config = dict(
    n_layer=9,
    activation='swiglu',
    n_empty_slots=32,
    router_score='softmax',
    normalize_top_k=False,
    routed_scale=26.3,
    balance_loss=0.000394,
    init_std_router=0.0103,
    lr_router=0.000777,
    vocab_size=2048,
    tie_embeddings='early',
    optimizer='muon_variant',
    train_tokens=761300000,
    dataset='wikipedia_en',
)
Below are experts of layer 6 (counted from 0) of a mixture-of-experts language model. Rows are named router (the router's row for the expert), gate (a neuron's input weights, with its number), up (a neuron's input weights, with its number), down (a neuron's output weights, with its number) and show model dimensions 0-127. Each number is 500 + 25 x the weight over its row's rms, rounded and kept within 0 to 999. Numbers have three digits each.
After each expert's rows: a language model's description of what the expert responds to; "mostly gets" lists some tokens that are sent to it at least half of the time. This comes from a sample of Wikipedia text that the model never trained on.

# expert 33
router:493514523520486535554536472485499506491496532481477486452521477471479489488500468479456518544486548508515478486489490458525485477470444483523522526529520491488523465495486511518490536518527509511503500505463547474468527489543498483491507505487537510475513530524467458496541531510470488489475449512496467513534479504476517486487506531487466517473476480454512481539507538519514552505488
gate0:513523482492487447497523472518494462518483489510502535478516468482465500476484489544530490494506510474508515489475441439507508513486491484535495508476459534513492527519513494457467516519524433510494497506511484452506508510496496505554571533493463492514534466527497473509504484549514482477504507480470521498511496478469467477499474485503547518488450521544482528491537532499487505508500
up0:518490504489497535506505470481486513510464519497502505488475494445504536504509540504536493493503518470444545490515485493505548451496504476488471517479521522456479476504482505503504484506544498479481491482457485514494477517492505468461493475499525478501520518529463494465501510500530530554510519491561486528477451495505524496511557526445509479539472532503491506525486493540490466541445
down0:492451487490455531520512509454487513410499492471494502467491467478467562493524521503486498533477460489520479555499478477520495479522468492529529443476512530499491526477538504512500522530553485482499491488494528491508469529501531495449503500495493482484477521488497513458512560504468517512493499516457504524489507495503507491546534511519476475466522482489514508474503491484484531492512
gate1:465463503504517450449511520495473451512461472493516474523510507503510482517502471454542501489485484435465458512542511502552505501528488524465502478466495559485518463461452490494499457503495530495485488494480482493476486472505486491490502496495467497541463437493457500494510506522526517500536519495489517470496509517489513526510497505495537511469444516482511484496528494493493469512542
up1:530512511507548500484523558535467474501526500494498506552517536525513508513488500456476510514508528488519498504474512475521477503472577528479497535516523496483451506454519519508483500546513502511468544509534482502494520488483505504495503490459501544544498492485496507534507487505519482502477462480458507523504541467536478520508477493502542492562506452511492501457466532502490539516478
down1:522466485480484495442491473507546473543492500490546458461528488505495513536542472458492490524472487536529522471489529472505533511459497515477557501499488508488490471503517509454516515500474465502478505465513476461553522516486528518470483470476515501485479460492498528501456526496498491525487468514503456501522528433489504493478494506471512505521530469505489481517471534508499511469468
gate2:518485511503502532488509514513502484531497442473478468475492501498507491543506509556486501503492501542496499479567462525501537521527488551472477509502508474504487485490542494489481505541496461496551463468506490511527482486508520483471498501521493497478506497465493461496468470485485498513490495519487501499446496482501446442460451457507472514517499460540513476523517450477534463485508
up2:525531529475523490476483507509455507480517519504512516447534498536507498524503530458527499482494508526496503517528521502480540465467559521529468544481517500514514486528506472469532505493474526539531532500479518495498494532508494481447526496489547525492479545500486474492524520506494466540485521515525490524491467496469542515508494474495442499480523492523476501492451511487551562510508
down2:495514477522511533477490472464502516454533485505522492522513515507500531532513486490480511499492561549538510505513522464498534499516462540533483501478496485530524521463467517472456505501444498554513499524466452463504519497504488527508511495507506494543504511531530465521517527495560534497496520472505492530508479471482535472509504444527472540491521499536499502498452527511521488495530
It responds to: English surname starts. Common English given names like John and Robert, and the first piece of the surname after a first name, e.g. Leahy, Sharpe, Perkins.
mostly gets: " Robert", " John", " David", " James", " William", " Michael"

# expert 27
router:508478526546539508575532486501481503503496514510512481500511482513497496497531495472465499514548476524537477479493515509491485537466486481502473534474547505459505519505522478540502507503522500463484494504490546466456529532493478475493472501513478495483531510529528489493540484535464511471470506509475472506520496527465470535438503541445457488517476484469500470496498526510495523460509
gate0:488481510472496504527516511495529498508490467523520487512484501490467485474462508496467524505452486480522485511489506456481523430452485537503551501527529498490461491475489511465508554469491527508477503532482497499490490495495508542489502510523470483473453540495424513499475463505505499540466483520486513518535513475480504497496511555480508511489510498508484507567459523543540505486518
up0:495482529512484511501453484505457495530491484502562534532526533498510498513522520498470501491539502525496489510484501550475487502515494471493437478536504489486479540499490509520517519484455494532505512451469506505514492500509497447509501502514513534540521497524525517447516541512507534506487503498494481495460492553481513503540461510495528471539465453465462534485529475514531474460478
down0:493537535493540496489496504475506450475440517470529516508505529487514532481536533487487457469544465486505484506513490502519505550503529480526473489492478504493518545463553459484475464515454477482507480494488511538513539501480496460548511500510505537536502498461534500473511529484494507516507521483522511505496532500475496530480540509491482457492461506476497469446514488462513509489469
gate1:492503474523523527440519486459517504521476489537505489515485549542522541500498481475505522475519506510522474486469468489464510474496508497486517540528521491496525512496508477435449513498494499461493500523519476506525523490465542512492489490509507443491495487512505519546476533495488513429579510507494519509476499480526497521480464491461496498502531490498463521531500476464519528500463
up1:483478547478521540456485501476481524439504474437507493505521459502451475452502504511508528500527522471544495507531478500463501464498464479490490525483537483531490501484513478519490496533501508501511476530530471479508479505527487474451508529527497495488525489486489544466459520479491493506443524482492502488507555518511474522499494494440476505500459503492486528546538492490519496479509
down1:518514525515514488509513496471543482499529468446463512490494483462522508511476518519511535501495494521431517544530519508510495529506529462493522495498475507526530472484495472489520473465513505503525510528502504520491511493496514509467499525525462500510473479457491476502545487517452489501466510549481523500450506517536483484513482541497551467491507543441469463516477496456500466501450
gate2:500461474473499547481524520514490473540505477506508503512494506495474497480519542498512518539495494467449501503519517475517475504496530496517537470512504516518499505509476484491511496508524513493529487518557472517542494485492508479519449550479537556519464446490542508509535502487526514501535534483528501472495492513459537483538543494524526508523522500529530560482555455490485508521487
up2:520501444491528480475508536505517465529519485513483529538507495513503532481550515503543523489530486500466481505515493489525469477494490522489513503545516543512533521545515496434507491508485498504484431474553438523517507495497470508490500536482530533498486495506574510476475489497553516476479507500523548472516492519496504497543521510528522519506508490519535520507511488515502515503535
down2:519505460513514549467502519509527497529481503524514518484517464474497496496497491529550506534493507525469494496514503497516499462538516501536524459532510536516509486519480466420457490501478552498503493519522426535508482502488488502492469545500507526491467462495497527504490518526552498508505545503489518478487504511503489510551507474511503534491538484498522506551530453534515521527492
It responds to: Foreign name initials. First letter or syllable of non-English personal and place names, often in tables, e.g. Ka, Ni, Z, as in Nigar, București, Qingjian.
mostly gets: " Ka", " Ni", " Ku", " Z", " Sa", " Ja"

# expert 43
router:502469518515538513549534485493495527459519478511533492491509488523453481502492481466491492513496503515553514467480500484492475529472467532527518545518520481510527495464537508519489531488486482478487458511503535440475520497540432467503528463522487474483510506503498506499548492520474519475470440492472521519506521498478502482473535522485470493483492533478522478494476537507504557523500
gate0:494510496538519511516478481495481486542517489511492482467486503510495511522504490473467500544474491537544508531538514507557539486544487466490548486513509476485517521551509464471501522518533485487478496529524467495495530496511499516469503490472557478534459505497521501546506438456460531532502446498516511505522463506528511494529500455523491502536516506499484488477479533533534499523518
up0:476469509527533529518554453492498468527565473457516481512477481501515532512486489500490490514516499478524512502526529482486487491489470483499496539500482505533481504464499482487508544506548541513498532518494510485493497483465496522499514495486498489520499497519523474520484451478462497489494510484491554515519468530513447490497499495512522500572508538445500480425481536514523498469464
down0:480503518544493505442471506473483540531513510541494489511495511535447477543515495510460496461511498471466460516484465518509480498498487472457505492548505463504522439524479490474492494503501538481522502453523503507508485497493468497521503505454546495505520500531533515540452465478488546511493501508513466473494485523542526486452491525526538519513508497466493527452482508483488497492504
gate1:471501499488511484515511486529446509503468477524478522501520514498473517497520486461536477550487506474522529512552452486476489485511526540480574479468499462514491510500532509462462515514451499500482464504530447491512499505502502535488500494535539537503516526481501502533536505499527439472470490485454496501501484494473479512460483530476514488531476526477506497480486535499477468519530
up1:494472488484488531549520519512520485531522546518550489461448532498459491548465480475475473502530496501505479458497543527528519489480460463521508529536445510498503473496489536521557492489495524523472515498512501482499494502512488498488548510507492457496485486503552477500526471507498506503518497520523517510522516538492477445509524481510532481476497532467469482537514482471524474539493
down1:497483511503503483508445512519475493515507487485488513530471505479523521477529510538526467512501485492472491489513494458485532515521554510517512528470488473519485475457517515513463490453464476482495464528493466523522484534520497475516511476543535493495472507527512508532506507518432491462483476468482512513474447538539526513464484489562484527480522487515490443481479468491472512465514
gate2:508512479525479520500476475481524527477483471509532491507495472515505551450511511497548483467495502531480484533482483475507514537509450449511495527536526502522525484498471524508531516483558469503467505510490532469496522512490523524461495485485504518528505526494512528519507500557448552515535539457481517482488501498490527515528489477530499494479490453505472519512489519497576489469491
up2:514504514485496506529468487536555489495528492530457506508538501503491530442530495520489514502480466504450539459483534486517464489492500514526499511477521480482517466528510445525481490520517469509454506500503505540484487489522514508515521533516498521542512500518495534512501480517490511496484457537490505533487519463457521496530500437448474505495545502474453492504442479491512488518538
down2:493551500497537506439496494514521498504487548489523480501506496483500481476494507492452541495506478489522530443475510523519517479482516494528498505497515495438467520503496519528499526483487495456531510504537495482525486437525532486517507487490446411478515534484509483475483499506481498502473502456513496466541523499523523481515478505490455489516505547523497510512497513482486478564500
It responds to: Capitalized name starts. First piece of capitalized place and team names after against, in or a table pipe, such as Col(umbus), Mont(real), St(oke).
mostly gets: "@", " San", " New", " Mont", " Bel"

# expert 40
router:511532490492538456509515497534534481498460473531483533541535505517507512497535512507476474470513483499471471478557497484481483514465512459469493521484525501494497560501534513520512508483497472508453479463505493542468506530467478534547550464527491458500520526491516523523498500500516477485504483478479503496477482465483522475452481514523475513526475510521508490469462507453468486458511
gate0:448508446539528494453473492523502508486505522509480526536501520510495536486488505488524536496519531492535525481538512479492526525489498494503535498483480514486498514491506507513484516485478462488514546530559479552503489494492529441486505496530476478518485510487488506460493486481513473476517465501522540501482497494555463510501516536473479529491479504518523529499572560531487545509518
up0:507513515503516522520476528506493468497496484514526482444448501516484446521530492494468490503473503506487523546468512479553483481523500500473492514462460515524535477481504487509507496495490543486481448451510490433521493493487458531472487492516520500538461465481437510520494487501494556519503543481525476513487437463491505517510499476494475510506502530465502500524521507468506481508524
down0:453457481467512497491485519510528519496519523537486533433494458552507497486485540482488489558532468473507502486467501524497494524519516536539528443519462487442534480523492492506511519485505492481463440493480527469492471530534504512534486526508517478495497475470491473495499504507536477505504470475484507494485456495447526513512500488518514497486485508506487487487514563486481511472495
gate1:487489481494515484462481494479458520482538515481488484505499510513540522463466522499501495475515526471460414529487519483506463506500508516485483495502469504480509467511463456498474479509487490499515544488539511488475478509507509569494483473491469485490481484431513489510489522532460517533477493472546449509511483507546488502459489505499498490514521518508514487507469443535456517479482
up1:537488482487444510508492549479498529525524447492458507535494480512485519514551504475472508476512484487535500452527534485503529494510510529478502459509532514497500507524502518517511495475492481519543514516501487526500535498532545453487474503496512513516502532558457490528542484496468520471480492512476520513523491474501465498471446553472531456492457482507469514524487486470470488501488
down1:506522495499554462555492494514495467491528468506520460519513491498495456524531489510499545513473502507459501417516526493508510512486494463518504488489538508516470488497503511496523480473505550501513513552478493496494534542493493503512486480515523553472511509528497497514530513488539531486529470475517504471498450423493505460503464493495486458531488513503493461502534512478485481492467
gate2:479491492504510472538491512527477547534474554472540503510520501503494492523480479490453482544478490523499486496515492530505484467492490511515454522527488456517525489459538456479519508454534518516470494531486487467486484507520498534520517496556544492539489506515501517499508498498461503543505470472505491532484471489484534467516478518469483467544451463466474533506501505465546522493500
up2:483525490485508492502520490552482504482492505446507468513490479466478496496456514539477472531487464544486550494436506463505488525483461487531515502497517446519491457499495500500495511529498518497529497512537487506472496531523478451510514499567506510545560531465489497440508484498488462511523490494520460498470527509498524502501516489510487523482554499520520539503470482489515526505505
down2:487526513468462509550451479526539522480488497475476515482522488519543462482483521540486482501535454529467527512458531474495550537500501440498480511508515454473508500484530543503472487507505506485484512501532499511497495496484453498481501489551471529500515501493498492444510490514497451499486541516468562505456524545492511483501515466505500510471473527476500508518496492482509506474524
It responds to: Taxobox and list punctuation. Colons, dashes, slashes and daggers in infobox-style lists, especially taxonomic rank lines like Phylum: and Order: in classification boxes.
mostly gets: "†", "Species", "→", "•"

# expert 12
router:480486479479462527455508524486519479480544483522532545487468523525502559553532425510493541510522473484484489450534490504504539515507514490498456477457461535514501444484520479522543498502460525481458496481471480503510486485505520509536497482486515524506525512480464506546509454474510514498489486498522488504513498509485501496479489486510491500483500479514482530492493462519462473467527
gate0:564511449449472508513490487561479536502515522505518502499532484517510494501501480551479537514511521495468456500520491507483508510540527559514505494471522528501508510517527486496529498482509439507523513483493524522529508497525500523525478488469500512535477512488497482561501487526524486530485483513490544492498532501492479481462491487465452510507496575509469485474500556510483493514489
up0:542462526469517448506502500486497531513500509554497470459533532501478515517536521502475495492543476497477486485513512493507533523519522505471495519498487482477528522454496455510455499485550491514508545524493522483476495504463493494506525458499466544487469509506496463507501478516516503513519502499474504502509506509541477498452564495496480533461568500465519492535536468500472486460511
down0:520485499505462571509501531454547496529522497524460485495494495474534498506536453510506490456480531526468471506481453509507484497510496484472435517483548486465503525527435485497475488494530470538532524523503524539524479485485487487498520486507484535500500506504512480520519484476473473475478487526502473524545509480508496571515500512494516499506518508476501479499462514503549506497469
gate1:479489482497480521541482491466508525460448501488495481475447508524499510488510486507494490533525490526547501506518484526518478487501532472522500475482476559476529548463463508488526475533501485479555478560525497508523439485513480489483519505518490508505489490490538540527471464511498493469498479526493494528509505560472437507485519484509462489477496487523486533469491493497474541515492
up1:534514518515509513507536466512475492460487484490493479441503522494551538497511482497496497522482511528516457490475483504504507509509472512472476531511525496456511451483488518504515480482506503483489481547504527536472555516488536551486442523551489536469535520499558521498466492504493517486470492545471462502459510515511492502442545496489487492474505505501512508494488513528465544491511
down1:476483544465500473524487526516476549458452483483471505477487459485507479490512534524490516490503505442491471489533480515484523512557525474493527475505483518519475476477450540487532481512504533510510501528510517472500449464552509499474451509497484518483518550526492527514489532499494546500478536493499495492503478475497484502477490485497519501501458465489511513457527568503470515499513
gate2:530484466494545519496479534486542529475486453526537541504547491508532513507504486499516502494498536511484438489480505458476522486493492491482503484499511504501483490471447478506502509459532479473547500540474508460457535503513524522507501502465492516490453503445506485473516501474457511473523521509502465520491516502476479496480498467485498477520533460487523535504494493433548479523512
up2:496511467492470512516484506516523527512521483541480459509521492492560487517463483484514514506521522504472507502481495495458503505524430481505491477504484510518471513504466491534467539468525477509492513474491449470476524456478537524485501513468482515519483473465453488493461496514460514484555511462519526533539459497500525477519461500469518513518494465537499510494505463526550468505479
down2:476523462467491485499471487498497486518513513551467528522485512524529532537507509494487513545447527506515510493498499485511502494500456503473482441524505541448498500521513445495482500513502477480526506484510500433503522510467475551541536536481496526497512491496505509516508548501510513492515462500554527543506521520487479563491510489479541484529505482489491545512513462516503486491540
It responds to: Hyphens and symbols. Hyphens joining compound words and other punctuation symbols like en dashes, slashes, †, and minus signs, as in bottom-feeding, Catches/stumpings.
mostly gets: "–", "/", "⁄", "<", "—", "‘"

# expert 28
router:495498506506513549511517444528479520512498502547456497476486537476491483498519511447535506496548538509484516468507542512524492513487525545497517517468568568472454550544498504485508497508516524489471491560507523511505489515482515511485517507498521497514472533474503485491523509527494487509508540520525506458516521504471519503508499522480529516472534487495469467521479488489556528510496
gate0:486499486486515508480506486461554515507522515507492477525516521507528528459507535514489466487554506490465499531489495525473487545517476446487546510515493529491504493502519519503516483479487507442472531531497501527505505559444487477494458508529503539496517478555525490542485518489494466510533495524478485534498511511537543534474512529531505504503466537487482518462504452490503466477493
up0:493490481510514544471484490471521510509501503475491513519533488492470503469479497518541488513483494477491472516458560471511546537514474432512525542488517499493491498482502496508508516535494485495458501500467534528482484516457518489453450523468473498517471492524536529510488512528487482504513528527512522527530503481516494537471454558536518497467472547478548489524480469478493484487524
down0:482504455498495478473564508505483524483524489479534490472516508472526492445474549479485451485499548518485500513493486498533516496543481509468519473491510507478489529530482506500462459498487480489452488518462514511470517451487546531470503533503539512538494490511511508559461499510493483474515493524524496480471516529483515523457505505485462462481523537511466453497521477519521522483501
gate1:483476468492511495514486521523500502488523549517523460485491529520482475472482486522486532509447501544530492447511490472526495489480490470486443520500493493516473577549506476527495470497498516484500514479460519486469492514548507502516527515551505507537469503531523492496527514499437501496542477460531507444523496527488527495505493558514497520519536500525474478502506501483504510522494
up1:529491497527521512470524465504503511512485449483530486506515475486490508524516539508485458464530524465479513509494495498447536471488492517498523515494507486484469500445471487461533534473486478506507491479522442504507509523507548530511536481494522478478473521509470520506450476482517471471495508538477420524529533501512504507545512470523486453501450512462501478498497507510506520464493
down1:500484524503508517523510525444525514486475470499517552508493462499481519478524578450474493517497529520500526505514493503520497461535480458510497486531542495528482517461458491478498514486487526539536503501504555467464558540511498503509493509506479503528508536516545524542497498504463505488480511494461520550520496500488498506518496490448489460513510477507463488499471518512534480470498
gate2:498499547478516516532545511485475475539523442551486525538542455522490486535535474496473504483483492501459489454463485482544516478500509491485509517521531554474489453470533491540481526487507458505469507502539509525502511528515518490474515494508498458457480527498483484525528524465496463480504484508488516477523513500462494533493486486498468467478505502481509515500471497543517517475534
up2:487484478513503474450486482522520501468523535510529491463476568519489514499451501530505501513473520474498490543488464515495510488454488466516475523493463495502504510486526496477488472461472531500445461504476535464540535490483513542521505504485536483479466486478527493483483476543520490543480514527505456510484531513516499496516504572473517503500508461513515489472513505488442498514505
down2:500475544502529507542451515512533528521493504546487516481533521532494537522511534511555496481494512499472537525502515526500529485477469451519545534463485482519476503474531519495516523514488486499469464486503539484509524515487528479459504486485527530496464489521487561512519477539513460497500521492496508492531475484538517487539534532512427505504507517505524504504474453493486490524485
It responds to: Lowercase word-initial fragments. Opening letters of lowercase words split into pieces, often kinship terms after his or her, e.g. gr(andson), h(usband), d(aughter).
mostly gets: " gr", " me", " g", " ch", " count", " ca"

# expert 59
router:466522509500517467487522515522521527543464488472464466520502497507541460484458537511465472472487515498472518537540541486517488497513509481489454490478471519541543513531499556525494508461457495515505527501520512497465518524468506470486501485510527492460486523488502494505530468513526476525456492505490496473492541513480525494508446472536531485465478518529500488519472485482546541515498
gate0:484514447560486504481532481524495513504480522488516510498492520542498512515476494484505498449485477522506574501473491464469479515484472519501453458536521476474508464539475489497503475494529525519494500486509532517516458530548448513525479508486524512514512496491471479546512512464511523526484535507500454510515456558502477521500506490536497472465483498540519481518489460495496470505480
up0:556508498463485520502487519493508480477508470485485498547476456496495487494466486486517487522480523505493428500531478525537497482487462498519516504508506521460521505500512549489491502500517444510480526506501475451472542525449514531505494527486469518456477494487492519458495518470509524498490470516508554505474512495532505490436456506461504497507477486480444528537522499522506531511526
down0:460538535473520486513490455490469484505498520492523519482522518541476480544500490449452527487489468530484486484482550494461501450495495475507510481487534513491466511480520506467480500504494480508469481511528453532533480470526515514484466536487490507483549525538549507509512483497503508473551492543507509498496487490464484530437488523509509496486542529501475502510460481539508514478527
gate1:478459539481533570545518517506468510515518533496518493494495495507467511519508461479463494491507531495491476502477495519498506508491531505499514487473540539516529483533526491517487495531473484527484480494499524485440504515523481480528502505493489487468536496558443483468494459539431478483496486496489495478506537480511544532486507486510533518561495484506554472500522512507459502498498
up1:527531505473507514473527556500459455565497508529521496533515484476537485510500522500469498498513500487511516474473490477525473475494532517455520473452488483479499488531492545504478469501488438454533471506492492538449513501473452494489488559476512483487521491495448505465506481503512518513488514504502468493513518479522552511459535494511497506506490506484548494488510504457497527480520
down1:500451503465516516468528535501486500536485502492500472500538538514506533486538503515512509476477538500512482520490511472497498518508500501451522510450546515509520468498542490488519487474467476486503465530508484560529518509517476458487515470522509498482511525482454499515493406482486540563462537477493473497468495508534506496477519480516501519491521474519523493500479505471507512501546
gate2:448539505487467497458504468520575537508483492473464510495479506530501536517483480549479454527517447512493504467522522485490530484514467476476500497526491506518524543500531489539496485496474474456462544475496499523506515461546502487504522524504490507516520501487532483516479464500544496500482495473445486499523507508486543498483449501531472511509480506486496504470553501496502476494526
up2:499505499502530462523530501557531481485507496493519531466490476459510482512485528487514463492495507481505492539534476450487562490526526532463516472519500503491506533501510506527491451523535473485513458529507490534463455482523514510526491517496502520500523461507506445500506447477519494489520480524517518516502525454448469448504533502511474533507552530483505488478478500509525524516491
down2:556462482497481481507512457453538492462473527498492522516487496489525463489496519547502467474488487516516493498518504481499517522499520521511502473501470473528505484509543469523512472476533510532454527521471486500466502528514522526514480516497517579493524549480499477533483521521512530478504493476544476461513534483462517487506469500538539530487495505507506490461461508541490530453498
It responds to: Definite article and determiners. The word the or The, plus its, their, his, this, opening noun phrases after prepositions or at sentence start.
mostly gets: " the", "The", " The"

# expert 4
router:509526529496530472492516479465492492508516464504519551464516451495489476510467507476507482519514506517515518494480498533524491526519554532502523473494473497522469564523489497441454513495508536519511516490511504521515531490478522509483497526494525482521508512458497495474462558537502523503535503450502486496484527492569514535496536504523534542481505524469509539528510489471512480530529
gate0:485481493538501486477469526486496494486509497499482493477457507455509493548482484480523495473496521477514508494536474494530542493470530477454480477487464455444490528470540503501503516445522493497539527498532482487518496488512490474491464474459493484461479491510477493470550506489492500547516452528507470506487476495530511474514548493512470548508527468479473480495509546475476557496488
up0:465504548491535481504464497510465480516482510487481505543458464444507477520486479477514472515518519458521525510511527518532503502528514524513431502464534523454548498494510536512521526502505511540532497525487490485483475504556506506517541522482500522507477518505515506478512512488471500538494458502502468457521506548502547516515463494511484490503516478478526514550460496538484533505493
down0:511512506491493510503522465540505490500483503488527504541504478516497489501488511514508554507506539530478489494490535557479550524484549474438500514521478501493483497481477479495493490479496502540519504521515475444524510500549455490460496454507496503519503513471519495509503542523449490494517515524529471527521565498495500512503507522535442548459529540518485524487527529510515475471491
gate1:524469482510528506527528480540544507499521540508500484465502514461485488486484498508532470488459475546497520503492534535508516552482530476484500506485497506512477504518550482523484519493532530520448520545457463501447526478548499466489514501550494545514498515468536479518472487506482450503517488474494502538519521519498477488508470539509509504478480519483462513489450458513508502483490
up1:537471508546535458513497487489455487491533536484549507498491512489535519519495536468517520507515530555492464464495526527491511477521529516519506521499481483479493514512500491488500502532455545507464518494478481509462479523502464494502533492506461510502538473459500499488493508532490446548467530504493572539504518525459478489496512517531459484495482500495469485477480458547504499491498
down1:523559491510479506480523517490510495500494500505503484488486490492520514507497500495513511478500478532458505499501481509500512503514550460504535473503488499518502510516505444487520446481514486501512505532538531523470546529485533471450474509463494538522498480490536511464451529530487490480534495496489548512481523489547505526523514571560531492530456506530499530545494504481524540490470
gate2:536531534529520489533528531513505514519496544464494469490549513490501461545492515486476537507496506480484489529450519549547514521460493562495522526523484496517517530473521537481496483485508499530535489512500512516485520460469518495463505487512509476509523508563497464497468515533544490486490518518514527490499527525499513491464486467519562496503498513515523513485458522495533533469506
up2:483484450503507520465476516483505503482462478488512506502498491500469508533499533475493509468508517484448498468487458501523493539477507532516514486504531424518511503515498498467471553534453519529498469497529556469496522503519503465489491497537506498501522507512495504532549491537520522426476482512490507502462503533520512497469532512497490456539473529535474499506545529507497505513530
down2:463500483497520504478489499494492500508515494533493503556541426505526523502524503446495498529529517514499476517519498484498492492535491530501460543511514554472505477512526518490487495500527508483514470544524527515508457510551527460527507505438506523489529533442487465494500475466515509523513496504523518490525516480446496520499525453485479513472468533501509535512492494545505523488465
It responds to: Verb stems before suffixes. Verb stems and word pieces awaiting an -ed, -ing or -ation ending, such as creat(ed), represent(ing), present(ation), reg(ard)ed.
mostly gets: " creat", " consider", " develop", " claim", " join", " support"

# expert 52
router:489453478461488560474520500493521477485544547526532521488458535493483521512478455545491533507483437503511543484513488518460505517482517521525459472497492539470476470464518454510516495511502513516476514471509480502510484501518482493503477469478479531479536513520460474545527463472523508484478481502532468509509522493461493466495513521520479472491521518469511514480502451509491506519527
gate0:504524476481517520499484486486506478532524503482513498542463503506505508512523510496469427535514506501536534527481531519488516520456514498499511486490529460537457514475469534463495482517466450492473536497509506477545535491476466549504515465520468489469449530500532503445491492501546542523473486460476487507527552495503495500470523483505508512486516495495449522482497513492505478511482
up0:507489464506473532533504479514514444464508544546526511490490488494517479528508498520474473469513540474492565517471490483487479510503522467519466515509473492512449502500516485469501454521469521550506496511471478494556460482478514499513487469510520506475510545525494498512541464474496497486481535476443457513454489490512492512510520526492544507514523487460508497496472519474529507499540
down0:443545518480511519492479518526535553505445512541505506502477521478543516525525539471543534491534501495521506494508472479494458526502494474489486479498533499490500469474572468523489508494536514529507518494514491529548454448480543523477491525504515499531473529444526500552483506487483521480494518531479513469499492487511521494495516534508503488530464475504500489520510526479509513499499
gate1:495465521483477513497479535475531507512484555514511479496482525492529455474495517512530516503496525497503536495512460485469489489495464494536534482478482531490535491505475548480472463551480495473510526497426522529512518497504463518471510495437470506471452536479459537489503494493522517465493505505525522528537519478493515506480464501474529522488506507501523485533520467528513474550491
up1:470506509495528503504463459492516498499537492503500473443492502498508525501523517503502535505528474520489476503539530500461481441524479484492512515486492491508510475452514482553511498502472562507532529491515497505519488495502505529483521500479520495514471541551457506469473514512565455510537499476498484511517543516461502520472490507502473508512534521451507476535500441552507501533518
down1:505532479519478546480495491475488536529514493544498526511498485504507496516485509537494489529516504536496561511497471494534522503485557523524462517477518444520515512488506550537496493521478521512477495445499534513525498496472464521530478491547460508497458484528502515512516485528464497513469542547480474474520485505516513509488520493473522489520475492464448507496465545485518466523459
gate2:489524478506490523501476483506519512520478512511481452499515493515506510494493430538500484480509477488473517546504503517498532512509492502469500467513493502494519523472528556523478506496513477507524529529517502493522546564464493565492488534539490478517545529499478459506472502518523514512457513550514506472494487477496463508505487483498504510483554493444435487516456485479481498458500
up2:545504525537471534522522484477503502471495502491546445431465469508491501528490524478537461503462504476538506493492509438529499498508546505487486463493487510500481487464486482467509523487541530470543485472514516480488533424457506491484521500504496464501516508510513533492470536498485511495492473518468491495492478467502463484489479527523504514476515492523489556460502484483494502516482
down2:482546493496521501483505470506441493495509557493448453484478547468461503469524486484457505456516510468495514463492526494449470477503489506523495522479486532476512514498487483506482486477531522501562505490536527473503474513541516496482492506484464503430479461504520512501505499473504464514468541498522486463489496497500519514477493482497545536509520453506492509500509512487522528548487
It responds to: Hyphens in compounds. Hyphens and dashes joining compound modifiers, mostly in sports text (four-time, Double-A, 3-time), plus prefixes like un, multi, under.
mostly gets: " un", " multi", "year", " Un", " under", " no"

# expert 6
router:481467474499522492472496504530501449503473489475516524460509428506475501509498512499535489488534537486535479492501484524527488524506542542532497513484483515472478476536500538450476521541489490511501500512466527528544548473488524501497464498504498489532514499488505503497488500512499456517524484507537459470498516489552509558526518480523552488503541477487514517502534466469521484519544
gate0:471506484476489525480489524476475487479461510501527465495522487507533489485498459519472498456535501490484457516477490480453482524492503462491465469481478490563492498474506509525512464491507551492507504500497548487452455512516437508510505492516499470529544488512488511470484466502472476506501533555487504504495458536507507533488521519461499469522517457483471489497472511499523447469532
up0:491487530514514523485463494519489483505494499480502484513516475491510482473507489501503499512462462458493526512471460514500534465464488540459521532509523469479528452499498540536486485507457489521508468530498492507490536503444515477477529551496541491501481527517517499498523516456537491468481482495500539511529542520472475494477489473522540494522490483481505553466500529551490494491427
down0:429491500533486522490478456488500505434457536513510473513523497537483467524470493486516516458516503455470489501485512479485482480516525482479501516520509479519470471470527508517513508498502505507524518495469459490483506489513504480510492490539478437518504476525508518515484490435519525502442504482496506530507492556442499486491463532502478457494520501526484517494514528520469491508556
gate1:502485544505478523507495488499511501497516515516487480472464456528513570513483514537474517500499508498512463535521518498533458525477509491516498508512540525485497462499474534466481518486505483515542544523489479468531516509505485489506478478443525459537480508462559506533524508481518469483478539497538525472471460493477465495463484495465480535495508489543512486500478493501548484454499
up1:549457476494526489546481492527520499533460501516475479503471502556478552528538487526491540535491510518509503510497523555475460465444462493513503488541502488499508503492498478472486479479498533475483496502488520526505507501474532539488464507503515477526480473488471469529487544504467544490494457449509534496493519473552475496520498465489492512496485472534501478498513543474491509499519
down1:477571455479507559508517469496517522479497509490501514489547517462504515499526519498514481497467491479465529450528524496492543479515517525498472510473498480491515487470490516520535526544479503516502473491486464503505496515444490470502479488489516523497538486514520489516537546450471478476486485523492552539499521497504465467449434493526490522480490491474491520528509519489467486478490
gate2:475490511530446516508479520497529521457459505476499518506524512477489501528479494457508535517526507515501452487501494490478495518529503512500511496485487483502491491520462456476490517500527461442495489502495541483549512526482502476491520430486480481503478503488508512515506494531499494490541472490527434511513513442512500457495464515485493491451544539477527503530484435506511499448497
up2:534498526503530504500495540552538488489452576519502500478480471492535489511516511513518485474476486499513504471513479491494498532497505467492500501507507477540513505452489560523445491517502523541517501489548494502525490454490548492468549485513515526507502520515486477484507483508499484480544475488479472494468511552534512512528488481511525460482489524484510483443487473485512551484474
down2:506503467508500495517485535539503509492536507471461510510466509503464523522493494508525505532484494498474500516478483564456453517505510503421505491465497518475511515517485535500507544519497482502500478515492558537547471486498482481496514510498499494537516477489467511496547498483515509478535489551491491520499490503498500462480509444463521461493500456521538494513558455489544479507515
It responds to: Verb stems in words. Verb roots and mid-word verb pieces before endings like -ing, -ers, -ed, such as work, lead, read(ers), teach(ing).
mostly gets: " work", " lead", " develop", " research", " play", " support"